config.yaml
n_layer: 8
d_model: 96
n_experts: 64
experts_per_token: 4
d_expert: 64
d_shared_expert: 0
activation: "relu"
moe_layers: [0, 1, 2, 3, 4, 5, 6, 7]
router_score: "softmax"
normalize_top_k: false
routed_scale: 3.3
balance_loss: 0.00024
balance_bias: true
init_std_router: 0.00982
lr_router: 0.000597
vocab_size: 8192
norm: "rmsnorm"
norm_eps: 1e-06
tie_embeddings: false
optimizer: "adamw"
lr: 0.00319
beta1: 0.9
beta2: 0.95
batch_tokens: [16384, 32768, 65536]
seq_len: 512
train_tokens: 241200000
steps: 6398
dataset: "wikipedia_en"
Below are experts of layer 3 (counted from 0) of a mixture-of-experts language model. Rows are named router (the router's row for the expert) and show model dimensions 0-95. Each number is 500 + 40 x the weight over its row's rms, rounded and kept within 0 to 999. Numbers have three digits each.
After each expert's rows: "gets" lists some tokens that make up at least twice as much of what it gets as of all text. This comes from a sample of Wikipedia text that the model never trained on. Tokens count by the router's weight.

# expert 38
router:465537533568481524525500483521460494487473497517526495484495471420496521536568544509484606466519505530534474474499443545462488507441498539500444510525506534486500424490473525558489537446530460587458550560517512534596463488484527506476457490549463465424590475476480570564479418531555496477
gets: "s", "ing", "ers", "es", "ions", "ations"

# expert 50
router:520511482502505527407514534468459493437545506507536555478461582430457522562531506461547529521563522488532451541454518550534460515519487528454559472516518466541568489448475581482491555506523478451552596493448494477534581466525539525521513547571499509446502510522456528572508441466471514477
gets: ",", " was", " and", " is", " be", " were"

# expert 9
router:449559495498512491513542534464575524515552489515526418450473466494560501494497551456526452485531517519523510506566530546567618483444541471436498470495441530456425557420474553474551519559508509515526530501536537470465518520527472545495417458503494493433499503485416438527503512484472474463
gets: " in", " of", " by", " to", " with", " from"

# expert 12
router:541557423429475449515560493453492488449469562459429424437501443513506453501481438525470587497499505553462486517553510530482501516502505550512491537468475462480488480558485493473411481463431532495544424497535511545511509495455518485524558441540473453580555478552550540477500515470542492548
gets: "f", "p", "h", "d", "w", "m"

# expert 17
router:529570545516480467527471525451591498487417505529538567473435558479493503518476550468546544512511519442492503492467444494510505500508491521448500497538495527570457541529594495509448564460445542519455524501450466475463483505519470533472385474550582544487542512497447482514492489562439440475
gets: ":", " |", "==", ";", ".", "==="

# expert 39
router:480490598502462440499510492470576583409442491449546522544487514510511494462482511530509415487517457499540484528493501548543446528539486514503498487490466473520493547505562491429487559475575505503483499517495551385470556504448488551548524548435552482508560442509481463534490513563482450472
gets: ";", "-", ".", " |", ":", "/"

# expert 28
router:498556509511550496497522473496500469512432500501523461484491452588525495450448385541473538506431493493415460463450535471505532477462467530490523539437523543477478498486473431494456429510462622442497411504497477533542497473537533470417514459532498523498499517570506538454460523460489479489
gets: "k", "en", "i", "n", "b", "d"

# expert 34
router:521496602476527543517487508486410446548528465536492581495473546475483532511454584464543563449555578452513434446477489478496541507508460508523516448524477493473523453486508448453481479483522492527480601577493475516486492446554541546467527492492483544463501480556515533478516562497405519468
gets: ".", "\n", "\"", ",", ")", ")."

# expert 8
router:495436465519449483520515525468543539502455476476476441528555550472519526425559524456541444486534530480433514502508451512537558505464516501419518497502488507520459533391462543494502534458488451526464542518612448408476550545515508573471457483479520508484423533494539461554482510502463533459
gets: " of", " in", " for", " to", " with", " from"

# expert 4
router:503521467481478470493479470508528456527526492431509400498508431524441475484566511447504447510504463559462536455538480486581502490481513466496514563460472521447509470562501517557552476581508544475533480514507401491549547529500511468483513483550445453609518454515585480441545514460507446498
gets: "1", "0", "ab", "j", "az", "b"

# expert 62
router:587442467506517502568518579534506494519515484531450466413565570499495469516546458513467487530470497584551500531507451503456386545480539523482531559453493520535435539564536515458503545497478508505530462505529530530466566522450524535516518545486506584513527512465508411453511517502557492515
gets: "o", "a", "i", "u", "e", "in"

# expert 36
router:567476486487488523462515466545476478444451591433515570539538399520525470446561496573485409486478505557516489559577520486516431521491479519470468450509504542531518509510460545468574520574550506577519478500464515486458459497480487508499547464409458488503503518455499455464461483526471497488
gets: "im", "am", "om", "em", "op", "uc"

# expert 58
router:478531494481495486480522399488470432449533518401421519448526442483474438505542508530495545528511495568552468510551518371460476495521601605525510435473518430498523471501459470525513490498498480486552481490439564511466486471512503424502531443509489501511500484523540529481491509504518526506
gets: "r", "he", "v", "ag", "l", "-"

# expert 16
router:544523483410469502503443513545532499498442536542523515442461507503503532520471514519477533477458491519441484488513522529455454554550477502445528529450463496581500530501440460449380486461424580472505455474476503526466571484537528501486459436566488524456437511449406557496517492449494486502
gets: " |", "an", "o", "el", " P", "P"

# expert 31
router:453476469512437445495470457546494542462456562480511427518514513480516494469530519541496483495498506547493508567622483469441481423521501487520521537505518526533474519473516565464446522480406517540452486480417560504530453510535526499510499553452449524492434469521473524530487424476614513553
gets: "ent", "it", "l", "est", "el", "ter"

# expert 15
router:526431518571496482578540521510459524481442499509484509547508525558524442481515450533494460493501493509564507544489560475468429574521475397514522480509494533524480465499530492503550481489578478506488430458517473409448465515506464482564530554463541477567460539394544435455483527475516525505
gets: "un", "on", "an", "ur", "ac", "u"

# expert 54
router:457523525488459543433510488524501499486479504508449430522479514435553506495568521515481545519503510500426469500473532432516431575409580496502425535513531520470556460438484503563502428540484492473516492492483454536542400471496514529461463527489487483525545508484531468502425425592471485539
gets: "ing", "0", "ed", "ated", "5", "ted"

# expert 30
router:433430497522509496441539477548490496462509437528566462421543486507520505532510457516447463515475513584585495549524498504466453489507593471552515482475511557526482493505536505464609466472515502515488493474480602517488504516496516535540527540456492497417508478472491420510495510514622469509
gets: "on", "er", "e", "or", "es", "o"